From a checkpoint of a small mixture-of-experts model trained on Wikipedia: 144 SwiGLU neurons an expert.
Below are experts of layer 9 (counted from 0) of a mixture-of-experts language model. Rows are named router (the router's row for the expert), down (a neuron's output weights, with its number) and show model dimensions 0-127. Each number is 500 + 50 x the weight over its row's rms, rounded and kept within 0 to 999. Numbers have three digits each.
Before each expert's rows: a language model's description of what the expert responds to. This comes from a sample of Wikipedia text that the model never trained on.

# expert 6
What it handles: Quantifiers and modifiers. Words right after "the" or a comma that start a noun phrase: quantifiers and numerals like all, some, two, several, most, plus prov-, local, final.
router:605459507428500443506407431541541460539475461443590494604539516485497563592454535499508380503507506516400530516529625439540584536446481508536569590461480502495457465503490534543399484497524496522539569526448512597385495556515526482554462434468445458499527518445440507431582524522436538504453524501459502398551513513409452483517476501494619586512428480520485486508563520508459480477458
down7:394500466518496446554562479453472514474459533505484500464481562538525454465374344469531480570601481513525414503450466560385430673460464498556472532502544538525544567569581463550514582470449516425450590505517483531507465471542514567500561512506563508513479468505497443528458466578535544502496486436475488521470498469497542515360506508506454469445534492467527548574537532536478433582517
down8:459449452556536544541530512515575469498535513499427432497475543561455542418560505449505497550484552451459460407547497595524422511532541563568495462490404525504546446528524525466503443402537476429469475409575412509506543489440449488551464480477486546555533521589487469490425563503485473584534497585499535473584507564524437413430476532418513480516380523516412566511560492509643467483437
down9:538485527496526493563507517469513444474488433506518519518603494596422509430454447577500529460423578401432448551541534479505526478481446560498533532529487450573560577462570500449549487519581476463578492585507453455461363458475478523514527532613512487492501556491524380497454582514583547500463573521461512561458600520550535538571490528469549524535484456484558635465529547555429508442486
down10:502527514434503498500389522510535563522437437472469553553515450515513530493557557547531551581478512583459515478452549479621474402555562598493369408519527477521440554444424481511472484545492503512466497426493467463539520475505498546558583525561388436479521481548414498515552508542465460485485439402490529568545495411577516503569526345475501421499483436474489525525489508517553546424457
down11:529515517526543554521609546492532442480401527419379450500468505443511558517568423482508474471489484516415519471483399492515499486450489533405487513554580533447487441431501496525575477460565617466517459577500497481485461361481450515458398500412457510531442412526507505497478527617542530496602495625501525501539429452524454482525464528528452491459449528479578448445532507540529569542476
down12:533485522549486476609462526529480535542492448527508448518626464442606493514484525552501454519478442519510495521530546595485427475542556481504521544486557409492467495555508551524499400531456449608607439488526478399511511627428492358495405428496512457445489519563458502528528555519521480464594532540529567426493573477564489521408490476460548475521524426524518507504608452460484530537551
down13:485552502558503448492447548467525417495513558517576529505574515510471561442399501465441460551473476445565443510540483476457425493544615437474607455442475533586389530419507434400553516538445483398492455474567545534523548475453520524571446444477520495481514546548512551470546479384553573559415460547552430546462532543501507457511531537490419466506512580540453595478431539495558526489476
down14:541352445495461530529600561422498490515443507564585397577493437532400531457442450556507519367481523570516466517523552439496536545561541577520423516538524478509450496543512519532533566531436417497453561523501488558494465531478503461612459530405456440533485553520428429441445499476511537463459450478509534518531576459478494537490428527524504465611489532496498575475561546496404457550508
down15:526576368546549546457443500475610493544540628441510543575445429519472518520467507483490579451550574486446398460519547441505469541489470479589434505394535505519485528452547472526539466564502497496462525483522488521487566500573488492506436461514531510516484436617556529544516537388532497504504500515540457403483545483468590532444472454516564372589450477405489567512456538533558541461513
down16:512480420373475476459498502482456501518519516488402607455422462559577460535533502521500490478499448560484460510504440510550562430443484537487536450540512548549518417498468465522541600470567365510584442503559466533469500545560443483487537605429542422570494459545499500486511467477526494453449619510538425519510501493520467540548559515591427423527480499474558505528470512507358472466378
down17:475504446507458473562472482460436409446514562509490523582537554480475556468542444445511565591532470460469508530504501554544470583441499524507515509513465504479449488526544430509418472580477482587588454478532551604425473504470560564434420406425502494495404559464521592417615482474536386466457496483483548450474446539510453527490414432505462554549449437385467476523502531417542544501537
down18:499510585478445448527535563544482565437601529523521471546488489455373427455507560492535543477462427466501523433578467453566517439485486488566550532377534465464466515565515424434450557507527500525411466374559557464454540532440526460629508467478473573534505520557571504423547552497430498508518544527570417460454397494539439474476520484378521549498543480521466475471524457455540506546498
down19:519448452574471468562455495465415461557559584407550588520504503593395543580562540431491434444549416407457494517500584500475531430456517547497556539497482541412537499493480479616534453498539458551488538502486527539374508546503486533471541573540497666508411552467557522481517531489493503471509504568434486474567455565476548519529467578470547513561525537568482450474524526503450494546468
down20:424596510512480555586474634499462405583569477531425492451510504485495439456501440426511496520447501470511460508410493479515431491480492528529535475509509422558467494458533537471437504491498606472615425452500523567550463483492534541514591498573526583492534538548583445569507552482566493526519554449399403535486534490498493462551451451454477394434485595450469452542399483509494465582502
down21:519413462455483498521457472523638566484506555397491427497507493530501573463526508533564504477502519468522534564500487434477411488474562477491461568476429477515574521490521443447539493516462327520563408483535444561509511541576530599571525475543470484578556446493522589505483484517517487508496547573395397509532460510519436392423521448512453532434535470551530549475554488615448513520516
down22:503472522464462484440477561501525624465499372603559542528465457483539506429498478460452473568467504458498589416482584530511503534487500539457499498467499501535537561547471444529384567555451477448397433495465477429534561454599373518488449535554552581504469380564478429493504558518502482471483507516567464482437517422486479464478589515524503467551519501523444549526457504515596460407438
down23:562424498527516584471453371543497615569476459485510497474489508544492538439448526415450481514529594462509537504463620466614625531424456496386456541509509533432569427501487535555456463471543420486527477453437527467491525456484531489537464534451471435470438607412517478470612415451483600487466485504503469477446509505455456496473509520525460478483496507480467575553498425463489525551425
down24:502497474464534541541413618438526552519482445506542483411472514458593466425525436550577510466460469555460393494457546529490492485548549491469440517440491432537585504451501602578521556448528594624415580453575480564590550441458502530483476494460510505433433464432542518445455523487475412449428455518472563440434547473535455460534524461443469448494513469481572513516534552470514511495410
down25:504437565536471577504499496578383506440521501453457553536529511449454453470496417469429493441596492544562498479492450563515517483448516472422542510556553543415518589532529465487505448541605478572454513550529500498469544421432553608474489503509398468548546465525548525494453508476515500452482558518451559455429510468455586493516512468358564476461452512533537535419533602450608438435546
down26:603490463442469521515519507560548643481523473448531499485493492503445514559513478489500519489551439531396504497445411555411504482557478536489482459472502395535500551450536445474485504514547547479521458601481418437544369451463519497536526531518531531580484525548500421483560569565502464476468448405488360573532443488457503548532543452577388462523566557519508483602453471501492586547478
down27:576523540543469451477460463633462562466465397531563406511499616533482557579508547400533509515439529464585505525514481495444497595404489503447445433433546531455519622476446521468524521507441553460513432445597501475510562504510490506451507552414538511496498463498484473455470522537551404457440479441448495619480536518571497488524540463467451439550483483481528466594411543488466512496428
down28:472512461501499542524533504464615534482525486546517543460570452543532391395498495484570478420516485496442540494485493462564566389500461551451486468517515517487518546526507576416510430473443511530507467481499476510539392523438515478476475552515429613498585536411497439512389524432503514473486392468593402492420482555443565510445530588543586469475480550583475550580449520497521518592498
down29:523554522492577492482458457487516465509512463510530546561622560514551567500617473509484539460533372540508597497463563484490479579480512556522498540491573497509564524423511517565530455398530429576549477499546497526548520501487439422444457551513555423537494517401527405474434548467499525572490598583479582543504495450422424450485490522425621456493522567500534486466560510541412481550480
down30:512578513558332537458422601460503443559553565505480509405429562488517437531517512458532479457428523526527494499563593504559463451484474501443451458565454573472520574454509505418511584469505460395373438523470510446470553477543508580507488542471467531413569531497458503473419521433478448405457548541559501483497579530494484494459530517460483561455538475422501573498432512434502514541467
down31:489480499517450496405583523497551555525481535568500571494465466417540463468542513440590414607514517463481485459430541589445539444531435472553428464532441493500516386557551515459494447425514600525585546493471497541461524512543420455471511493442500604507488499505536500422546438482542509458471439618424473487504489573559459541501439499517532395512475581528554439528398596528458520516534
down32:557511502531542480437470499528493574381454600493496414476495454448466545537402465531424428424375597516588526372420474515473553509507491520468461557545458506430567463566534490546441494530444481491457516528434548544568543511454491449498506417567502420537455561429547529506442513447601558593564485542475471520471550518494557496432448548504487410516531467485460481473560510497572517491524
down33:500433585510501494520472434477560529540374564542449480494449549370468536499496492541498439396519481527358457400536502480484521463471515597566501517485502473477514477477495446556508431523461562472548494509514494545467514593513553458413580512420530492483508508434497481407601504520470556466517514527470472554496534481427582549510440391521559465566471486474570455548481380593542564516518
down34:452592513543439483516512653437513461475494475478546541498542537494472500429525503426464534453414537540465536469517584490515542546483573493571561523528634442447468514527523509573547559592514444444562496551479468486506585521482512418561575511520533474443547555484471480589482358541490522491465531434549447509471498458598459525490522381497457490576512571416506507509432606518485504477531
down35:466488441425474455547464531598507611551538478432577493464546503535452577443466481492571514509532496585470472503539524500515519464405437564439437520508495499468495559496550496436600441559520478595494550551482554505526516429482414524452521403384536546425415434494603436476510451465531478497526492615452509401488478459547492395530439516444528445483473558469428561507495498482496497447569
down36:478473430511568562553426458477465545447505544437524476500414481483428478423467557500489529478479466430427597472534403398521487568500550488393405598539487480546492516555479544432637576446591528423449571469495482522626497544478532489455486468480519557511501537526458478483386516498540552495480535506452591560420499570478513505484521561456521458485533469547512400534494466543489470520444
down37:571492556483517471493501502527352492410499452488516530422452590435514500468502536491523385592542451539415516489483434479539443401488515534436541547610484542520542463526401427613535521485479481516504589519491538607526437404528508542553542573433425509479552522414458488570474552478513516538552451461484498446573512538538520496547481534415519490526443487502581458541455534529474459420482
down38:539515540509542587546581529493467468632592551476530558535523473565476551515638585505429441551436516467487553462504554501437430445500455494458396404532535554487535485519487525599532483520564507514517571387499516534411502467485551606487486502476589507418575544543465515492539474536519491517467520471388467467416518530452528499511521474505602562462546477475484536476392531479464537449490
down39:464492521532469459478586503553527508579489498572483508512502412421559496461445530573542497473494538530514509560484515516501616501432477425469462490463499486513417553413519510510441432591631486537400547552555555573493519531503480498507548447540474510554493465486509468514434591515414559383559356530471584489589464573606487465409479491548426508492479543506535492443534489487588510508484
down40:556528439440530519531529589482450509475432546528464488389529433488503546498532544469485611543523529466464561474580476461491500507476494502458504567496452430540441533612435470453477490465525549580481514530515494505613491453449521511466378538490449515529617454445537629542450553572470513640507479524497538505451468398563525505477485441531459443558508486504450482640434526533469559497519
down41:442423481444429453468557440454427573454479459476532570595427412509486535450499427516539476490565512464497432590498500561474453481503486492538564511497518578481482568438461431405487512527510510493452509457515425505591530374464563509464470538436508537580508508511489528490389465423509492609531548525589511419529495459559562512500570426460474619475485469610473512533547455502542550557511
down42:571488524496434421519499497559555495547522540573499485440423473373423513448435523457540482408504467460433504466554558513505493521479559464546435513520524594468526494587498591509460538525509538565566551569560477478483559508453449538561442458430574371541441482508417472483521447444529557489540487479575471498537464536476554454477438487462484480570409514509522418539440438355456487567546
down43:540512461563511598487475477465426526562487445506587470542461448439498576450581455572527527495495578540473436505445548470566403483419507578485466489450461435552520553477495558465576606525541555552437570561417559522470553510503491465583431501491520526491444506432541543505480502499416582513453470509510625506449488550516465449544583603536492513467537460502421538622564537476485472465444
down44:437537522414502508505606481602469475501503468534520506560465463429477522465465532502505446403568578512433424588485514466542529425506586533437462478518488511526519521484493535489570452517572565538542533488549549540582523632598538458534491550415474457506451438498461616580440531442462578511502557494499508653578540510563434575524505499517511498516504524384524516466519460551500503449465
down45:516531469511488489454483513550511523500443629497447475500577519395478473507442616538523563492462507482500519546476482405461531569573454503474472448550539532472473437518514559462573456473563465484525407430499388553427488501466438408583475450585395512539444444537485470499551537420527437429470457484536496388447499473477411512518480634448456555503515459467420523466517526517552417491507
down46:577498511543463552454447606477513522521554507501561551513420443477530503477507536557562548494492518512511507437492501488459429549480465535447546575471515432475575402460454483498461461453541609560565563514377491478500547608501516574473501502495401502417488467466612502557500326472504517465553533522522550554481592518494524544439547482509573574446467513560461476463574525561445517422464
down47:461554572485522512460559469546349563517563512513535423562447453452493439524571542514530444534433453517462502481495515548490512480537487526436449489570510524531500425375469498426519556414532560567462561518549490529505498489472425485528468512428466496459540594477528492497452462536503427431519357540447583582602470501470493461453529432489514365525553543494498440455553549502489606522514
down48:486521505489479545504518522470401533550423497511555527507529573585435485443363493542586426471536517468616577528530532476505510528524552405522508506472437541487560504552428423443519560507482457546430499462462464531508464455490518525476586430513455592518484501468518505502465363470398380471459459456562508417560566443508455435436591496458560502453593510544511471421539495490496479542514
down49:482522467513490648575467483486432575485551458533523454549536527457459471464555506522428547498515559609468463522486460471538508447441458545526556497409480422552541531511448520547599526532443551508566454524441499460499487581501401429492519430472553447550486584423446411456504435466426481469419521565487428551450499474488526509507424568543559480523445519553564501540572603428412494555508
down50:470467450477522530492586373440459497462519543609468510528503562544403504552527471514500525516513538511493486456468456428458599488528475555455467551461504624552500550553624523504393500498526519518484504573555533476464469496443570499517454408365556572507581556512594485567457505477557477564480476506614484613508478487535560547562455507558442520473472554490495527523544575567492517529495
down51:502473470544502465490476500455535583477511524504504541436502518484472508636439487500534532410502558528467522509604478466502539513460616516473526492442539542536515525446458496590539505390520505543456452561477496520530454592432582529594566447443469501470476514518584517422500595429498466499545564473404481494395503542445440345527490517450506538482409516465476622439518434559465530482522
down52:415508509544534409434486549539531364488435538503444425532581392541506547460480511590438550512586432552561505410508362578544561476493626542441433506538473472422505467492489542487534441546525500487578482492488504470467513465513514506456396534503599477424493501479490484515495572512446474490454461481540555485406472475483420527468506513410457509426516535515491546546557487559541552565511
down53:541569463553480526459565515553485472567603437492484567497584459522458529391412485485479607495511504560531497441442457483533542439523509447537492429512537460507598490422502495578522528537544559440551428448550387542576455483463410608466515515554436524545420580445462419517505587488450448496455499525420473514569446590550486474497518567483504531524485427544517446403485498523502511511542
down54:500483545506457522475550601497486419509418458515528526572513511566573468585446409426520478480437522537477471526590444527477530461494493482438527578509586449519572520451490603533409472514518500463550513492479451461552529449520547531477535563495569482415391473512450544572523530383510517534474433504462557494533451413398506563572521566514398511439573487599498527442501392501540512518539
down55:586508524428555479535579465466497408447472446557559486553582533433418502479524578415521469514449407477490487514392519460439493422438548432523478511499497464479556428462552576495417569562532546530495469465494488432494576570480532526460573614535612547457453489571528575494526519462443516470537360521503446584516494529541517610497526543521513536484546508509484461566481553569517514495482
down56:504489448423472483450474518525474546571465506513599473573546554524545507590557474499481478595597502490463532520548472433595563517479497463491452501583550575501545490488519564522488557513532435372541500519552430562499561545476454456567505483471545608577473557510402594454451501510445519525511550468596477466449439456437485496460497526448509542404477540462513612511535528534477607397533
down57:426481430489473541406440505449453456425481529514479427450389389523531526506473424467530534619527515471466502467419485507482464522552429456508458533449435425526470500533591458574469517512536498495479575529511565503524523539457539465452498537525486512515505446517520519532480422482515486562463405563571406562454458472541483521541413383495438484325445464528505539499374529513536478505519
down58:453413601518500408541443566473480491458453549531542505582502420430533593529470503483494587485520528535497561605502432522539561506575509459520481398511471493560543462586440356510459487492442544576476605530400458437523581481500507519562494544532550548464506478535533468535525465522516468526572472538451512441468456444518464546479592568531463455393486463580550440525534467517448463538539
down59:466513537482423493563440609541504551457536497527585436495412476468442433466410496479538512426488508569471496506441480505527543485522506473468477577443518497511529480531527502512511494430501483563557492483499532581455493538443628490417367458442491456603525528529474513464553437560584469473513435515444384456514506433492449454478578533425448587499436586579494520452575534529613460500540
down60:550416504544499603518470604482556531466527444503534535555527474512468601496476504523428458550530487410505602525480492509516538446442459409429470471525453571493448476562463533615400445552455515413415508490480411397504391479542482562536510530549510520461384466471496447546470511456480479549514453507503444478572475524468477484422560527602454498455559421539524467455468452542420455492519
down61:408501531541499425418504367422454464553538530530480570507472465423496444488524538576479459543549545535485506483600407458434523549424496460353505371504449570538574517482460520462505580466445501545520526422510566505412521435496456438483459429578512487485477504458399508573529515547540491492487427484562528451494526444511512462492528502493533516452458542509491451527512419475515497399395
down62:454517468530458597474495628486467547534630495542499471497485483639534465544481513476472473385515457484544509500515451499511455418400397503543578598582467480515474512553549472485492399518464542519478441511488516497496514446605527551512480524606492536475475483488591480556473586447561492472522554425503493471461535514410433567449487429457439464521483438516380501536480457494463477422509
down63:518480466598540470490538507503557352417606536387404458609478519475547550543586562462490473389527473619499470495486525543422369536466531566564557522517537608540500560475517518524516572456532560528486507514478522441530485496544509502456452499467520564480419460476416426531492533502521464500473525577560544509398505495486512491581513526486590538510459476473492532457520548483487489529436
down64:490541516498451470451476452474577571549488529507425506459483488496526440576456448526513471556418424497549444471462497599462604507548463496479494450589510551432576499406562440575544457366433524474479522493495586461459400427493424540526570556563505458496539462527494494519419481540519525496483453484523530415513538510512456468428498490517445562418597432454450553422493390559538545454526
down65:397500515519516410524621490599479517544513446533490555432439501467474525422508525537587486490555503482540555504497459441541442487353443536500582561452479456559482498548551479483522494463559513471503548444534458558597461535461488485542528412411528515513436439468493486460522415533467513584474587540454533456443440470528563493472570495482496487485388450625523569448449469533531401459520
down66:457470508508553525566545501559463494537497535412518462520473486536434447537433424371445481467494542373381510534534537484430517421518423506441552476572503539537436475502526494375526484592519485615492535571578552520508554471494468549551472471463520518456482474403517500400553550537454453477471507540440551555471533590520540519527512401496423473543501512397513529550558488476454520584519
down67:613453586471556502535468520464562433547490556501627509468545479450457473481486425488465563484557564475460445470422505454601493450436527465486534490534389436467448411576525472562508498498488389587579564491478550517493498583473469485507515455496449546506547565538444490443562575464507548554486539530509516477559526521442462509539442554532441553468470609413552490534524549427583436450538
down68:452495548532478452594552544393543585460437467504507530548581533538515477489565445456575515508510568402474564462530500603452475489458546522519540486509525599381466539580645455473569493557517567531455513579509506456549500538515606586439563549446521513467460464514452557455448442567503543489422522549527512534518519493513499423499466568519538513465555375466525523469478492451498436453474
down69:439444475466572477557539565556527486434549436524494534588493540373529438454575614513503560466489600456519517554473542552494496472463537477478495496525473579524505473502484563484466424393436507426506595549556497529452463410456502510519501535557444524428445489497525441407471492520528501539555533539373471491567544560410442548534505476503543425455570543513458576537516413453499445442435
down70:499395551481510537590534488515465459546606465549436488529495570456565564505548552528392523595520505552457502485540474484530444520484519527498530513447503445471443518468562507445442525467433461485554430449431432508567425494538476447466447429468607456449487598567583470504426506544433454565453533450489626468459585474491515616454469542508494492420432505482463483399467455502503445539505
down71:505493414500496556472538529497501499486479562551543549452442458583448481494541474449567402452422529575460572398384491555464576442545507475465512502433556479428464479599527419501504433452538532467493544474504518536378461556573466489459440534489512488477549540527477495566419408625492548391512500410454483548528484478521470527561527404558493428544541482484475568465445473481465554547505
down72:553465437546496493472493445453520459521489478562504572585473496507509525488507473474469508384480549568529434431484587451556578515581410488510533544449522487486539470391542471484482312512427518480461540469461516561487493513474542503405461517472484574622485462569534607520518469512527565462501488570468535553518571487462487423421568519469507446523510430519404542466452598504462483418465
down73:488398519525521416554457477487547538518594516430479522474437469485502527566487491468458430506428393397432404461556521517536531441523420558543588540550515504541502508487431502503452485474533498561523557569505550468509544441465405443548433535490495478450486616473488432542489494519423386546555468488563447446428467500554457528563453427448441508543500546440450484501592547412512461583460
down74:534533525502513483538480553479508516394495538540425433592497483529465447521522480425603453490514548413526515495500388521431438585509545489438545461445509526492510451513565493532541497446525519551442501552547463472502515498468504480455515449402426577515565558523508588633439496412433447574495404500526490565461574477536491502477518460494522410424601523463455405491563561546410505582488
down75:504590507550490481500559485498516559516555449523451501532433425483501628464531429488507584548462460512496457434557508546570528523507457541469497454499541448423529422482492463565574387498529511423458528514504539484416530479574506538532594458545406407512562455389562494496490487615525479392489511480457420562478476396500474510480545553522534590543464456497460459499597545516523491571581
down76:459481456504541398581433549451517542449434454435434560497412502573497563501447489446491471556615546499490512549442562405517470468484563543473517546512493604426492505492431498383477540489483460426468516511526584563530423539527418542494467528443487533500543514450535483407503545529536581434493484512487494540478537477431439457569436556549540500525541581523489511560446567446620547418548
down77:527481506541517555556532457565433557433476511532534573512477499432505529515517496536438574554412396541493568537445390556573400453516590471498454540489516480458539501440595504501543429452451534554518561492457488584478451447438515464525427557505492480369477496389376514489499483508506502517534483563492530515482560498590550490515468444423565483452457445491538467412439504621531480498455
down78:540422497451464484494593486598494560464465475500513537498360508501480563585524582504465497593527470580569491511508541568528457552440574417437622450551433447516467590483479518391440490547557516474577481588533514493457559491430569458489503554524570469511535368512502491487538500598479493494490509524529484582507520539494440490566468468524476499424535486504466445481551404497527418446514
down79:462491464454561380476510420540507531498493490540448534463503443501467541528517312433496625458485520488546557563507506515547486438439470539430484569517483508523474490479564475435465547470533596481562516505517507474472493490649527517485568478581534556514460469459557529548502445434484467450535436596406432425486484447510533479500384444522480487510518471541460483481534485451431467610584
down80:459519626542508551452562486467493564490517537555392562448452439457533547509470448594516448438573557442544458540504472516497582576474482562443564418472518509539616498416570498590544462505466478567435573486472496553500498499556503539548475515487528583488566476517484451448500492530586496502498447479453430481517443512573443552486500375489472526484423423599499551530530394436510470527449
down81:495574450441497382505394468540479510459491524469479472429495498513392448523637572630495591507469536444492439479471472465499516457494384392435497519558503355490447497530520522508485575496505540479546514485395512455534520485524576547555427530474511534463428406479481530546487453517433466559449564425432504458543455494560468526509551479538498501534535595474529564511499446496510553508536
down82:545461533494458527496517464502484503491506392421567548543575455526550551531411430545470530471493554537591524436427466539397540448514415446485470487465433568424483478453501573437436498544504477541488472385530477531502530439547520580515517508550487549563529498426470480452500536576503583555547514522426366462562521418563535500549409521458446502524586539450487424464559497420458446446508
down83:505520472585442544532521514466378459589492498488507455553499467552534491456532423537447446523546469502418458489511524549536453528513554469495494591404547496554544473532525521501481527534528421528498580530471513491603409527590531445455522496510510488544455472579535483548484427484482441465533502567570489463490429436390528511610544579499478465450447500507670434465577482424432594462492
down84:530509378487512562512374566501489551466451450438478552515487481560488490537506458495530482434538469584558420517503507486521471474469448466410498414430455581498557536433492488472488432519541465411420551508530467548484510502386516457426476539477444463371495488421542447512475614549539506553498429429493589522471647524519486500397483502512509527468537491483546393495431534520489549504500
down85:522535425519488529445436444440488503577527441506509564552507422583559517531549568514489441520485425510577471515530539506412518395528552471451497580453589581496451608451507394446516471497419496483541571579493486505560489607478510518483489513570433508558580452467463544573521488556396456532386461599507453560436464486496419506568517515562488464504501447483491545559464490545444520520473
down86:532452501546472458562410489448539522554629452481444556536644477450585471422544487453572473532490494554504467483585507402518562537486530469515406485490540492508546512559503478545432503478580453521468493508513510468506548416575538468458500508476567392454552525549460477586561427515426585504448493547572491437538535552490479496448474426456538531482530461493522320515453514498520456500454
down87:632479495490516476410483580535443569565467534527455386593582487431397493464482513587532487444508471493462505474539500453496555451532503507565474532501503470538469500502568525467520521427466427520487489469422521450485567448524499496518473514409508469500639432503459498442566411471462499487523498539483414492501484490500587456503592478458543524480503516521565489446684600546552453455457
down88:553539551374520562455539500479426537539573458558489579505520468424437524441583470466484426509501449447522451506474538528534538428548494650497564491583583418493584448555592526555460511516554599563537530562515536513459538466581484517479558536438534484518512459399443437561522469534554522427462510518486463493539454520541474459557506520413428455503516517499496428519426407515522456483563
down89:464414472527433563460472534511483475565551551540512516469458473512568439489525558463530447587469529489504585574555431576600555461579547589512563506505423463570503431568489480442560530572557524463463574524563441461455507529586579471423498484530505465464450535537487513576477549547521616473475527459558523527486566474556496443468552496443493442432563502447444463406443420522533524491612
down90:503598531482572483486552473465594520396587421574401468497516454519500464487496559431509499503395472635483494449455582489479490502515501459492536477480542515496487516544505413438529476472415501497509453430547464491377480519498448435591526512512447530470408463523529552547540416474557453541454474425525493493461521524610460454435576513544540467530489467602490427458397545509551560450473
down91:488447544531489497470481593503513483527545471461474461401540534489479447543528431630495625540539449441435541515584499566487500478565515542512535528470434517563473428562514597501498512549532448401511567562425525545565485510487519470522497532394506410542509604523527524484510444560468494468536493547539415524460414507449488580476542537530481422508400457465454459368496505461416585501487
down92:403530485409545443551479420497469538438367473528501553406424529444577473526586496531516532523496484531529434476525421435538500475487470531415537518525536576552493487549444544363591474538576533528509569583569509457589495488432434536487502527438532480521470505502499495484550479451546521555542480536505547575469530511494469590472532531529436587473433511544575494466509512529442564365455
down93:537568471462628584485577595610426567499530442520539493508497535474456504510483424487586523518497487477464460468468535513516448599514575538512489505501478497545581499572497528504497484410473351581587520465461475469502450469550539547443553539475529536518458496502452603519482435483570447501578520461480483527541468490458506463431550587514454504402489521486546563494556433430400546394463
down94:488507500595480436588589509467533523512413413469520425513471534374458466554528429529476496459416547466581469497392507543540550506535487582528503479484514481518520504507471444528516553420528476527481560492520471525607485540552570546458504474538467430444504451481469366411423538530529509571573487399446414380452471431453521506479518449491485486524452468500511535420616486511518524492557
down95:593553474465439418462500506454435568616518507479487523462425499435506490565540569523457352469527507452511488527501460510475439429472451570556466525534496458427432473476542537535472451483478511479557602516488405505423555466553541502564428423552534543450565472507493447533517522506457471570594455462554513455530521493479506519507542502496571435437570575472536398456578511604490573485598
down96:515444488437442567560396434490502456396429469542578483514451461484484475515645520477462464490475536510491446450523510534519528429518472477476502455513515482501462385513499501497452468485568520515520494539492519433495477593477446508511504564413519486540430428594562528516669517491495483517524480548483481546578489445536465529522399510565418458477561565553449473524584624602470453452452
down97:488589393520503402579495590479495449506452574565560555504479569515553461538425561507499501483545490434449505434528465474466543466483562507558572426359496530562486489501529596516516495482479572517477551527439504432508490527479534497559384531468566474442553519515495556496573418401578485510445590578551410536466559475497580448454503464407523457470455500467452496508508515463434491575481
down98:486500474459452515554476471512510515523563519515514498490552584459508433473445421505467569472482443461527518537488495568388502485547468486522489544445518509524485571330481396430521514457452485464566532489456568514521455501568604520562496429593460567553471540483591469472458443585540541488421512552506541455547469455556543490472457534499499422412456408439507498553650525478548537401478
down99:514366443516539480454487561509458472458482528408474502514382502465489484469542512462528524492454528436522558548574476474413476496558443543454485527474511470382480386570554552478527535518446498524490473529494618609559555637491507514466454504454480430495465481523547535489507504433530465515564449576430567490391486535501605558487379480503550388509506482448498482528553555487509453522499
down100:494574455576443531537501531536478450493580521534538488525511532584447438535469521562457534504469474590574435443475479460511450576518471466498451399526548399465570482409403548540537486477510565482597542528578415508488501522532595503438468435537497572564568525571463497546371502504456495450509408446596556459528587470520505508552456468526486532592535579460460510487529441499421499523479
down101:538541454556510432510564430395442445535531533398510538492535566555460473561539470431517570481594562469542499574474527526530519403525452484540498520500407493491530509448472434514545579512497492385392490476401616421559478547546528504466517460528409534538562468587451496459428480498486511494426494481520504530480500490479395512513481474408507601485413480457497532474547543606474520533556
down102:493511492557544591577571529476601520430602517617377509507539501544528449529442499450519433513518508609444472480461522538556575471569466498493480531481546537522470542537559550504433433421519522458568565494505537571508503456433465537495394460422509497470476445401485534437495395528576443602573463537472482508474501515529513543450478538443459465526436440517493492518534499484589594517428
down103:458576423554497495583553535487554476408518392392466454477564559459538535442566523552512460499472471511566531489521462425591468390490550528545504538479528429491509470533508580503518430463488545513486495437420589489482445409607526451481492555497539459434486540542551537465483485541482566520503428517534469399514432509560455459533447439577495556503544527574550500469404386477527564455453
down104:461533466493463533547446522571415518494499552503479606400585515518498515584490532463440513418494477586456475479485509512567527563413527513435477535476439447520461535491445468410533447422425481481495484591537495619468481552519517456511507464511578473551545502589438461507431522425463478501452447495469438585534634528422486471529511368477540397462463462516493542560573540501443544537477
down105:463482517469525517522493459436453413565499502442458540509504579469422488473541470480530480559489546523473619536632521524518524467509533504546562508504441545437518461413453511390539438476519460454572516520626475460455511427495527517547432513611516592467512495527571553476475549458467618502535557503583420504547580472544554592556511480507508581550582490478553555525509517379530500472552
down106:521520546520382468492523597542520534556496487477548545465509548495474559503553469546453512491531509525547501526539453528460593471497508435523557474488376485437436490513490398607577625437453601536565598514519487425564554535427448466522575505527539382467466521488528578495491523460507539565577418472386563493538523529516595479458444495504472543485539497447516523508457518499552505492606
down107:526552569459624541490484503520482521525544429439536432579472482454524497460553578501405521481440500496516464446498558517536477619430487445536560429477586577493430535362497429474553552537519525457578505500550591452584512502462522473462420465487564441572524502533455427502520567481467389512536457566539404411509409438477455555507560483490525456546461451511525480557466518527498486479466
down108:596492515455533570598535580453558465507498459479559538553480523570570488491519484510481554526432541497511491486562547464544507652450486596516533549434549488486458552420507540489434508478491529528407509522475466491568457604465508464445594455489469461474587605489488546532476450488531429610560501479595467477536460593488466576513577432516551562515514588571473460499465557543550550541523
down109:532438523516468527551525563416532402549544595579534446516432465449435485382431426485554512474477520539504536476415624511509502455626589548499480497388486524551510527444511511490499541495462522518526500568420501429538583467537560585475478469446571453421493500453530475576427548487529460431429519413496448481443515452493470390492528532553502496494460463494512534574406523462485474509494
down110:556416465537512473502464576470542504488554600517482421542436449481471549537470454493422645465495528489520439493507467496408485485466520596489562343500446552454546528473505563550535490587474448485498468434499510519483445569406523560506451520493570523568496531444537423482548543423504507548496520488498457489536576478513495439601506479425536448505505502569500623532631506506555532421504
down111:542459556542394460465608525473441534563432602554498485462471439425492477530577456450528525462508492447533474511547415555511543498524552514396521483499558603502477541409496505483425505520544495507450594424502521434528559472587508583397447517611410539404472496497474519486424539597586440436520473419554560465526493560422552439493492475464491475494489537478516521457505450521541500512502
down112:504549469500407567568449422435475450495516450449483512505614507465471474590481396572435479453418536518405531516562561558492493556497517502492589454562475520409507476515503516431590425510454493468563523493526631484419534566483517444512508535459521500517568502516535535443443525491512493397465487455571581495577499499588420476581482533491495554429459443460479511473498469466594421572541
down113:508500351591514522528486496474514485499590538460474485634465467556472529474470431526506516577509526493489416565548542557545505511477474479585531482401591463553565573585481364525514489457519513417482431475515446538426529519487470435504439578507534496462500550461541492427504583466472437500556542457563409526535461478477502484443489579445462444474495563556528556561513491529550534629480
down114:442478521577484481583513459415572478418545432450467509460486555551501485501586567512505466428574579550562491500530481469473440501456532543480446533490542424412488449502551536498491491603525499424390483471442490492573498522586491571439484442588477535433415534542537499530468530450419523470519521352571464442444571479573544515421506436474470496430446430523526564440469429521482477500476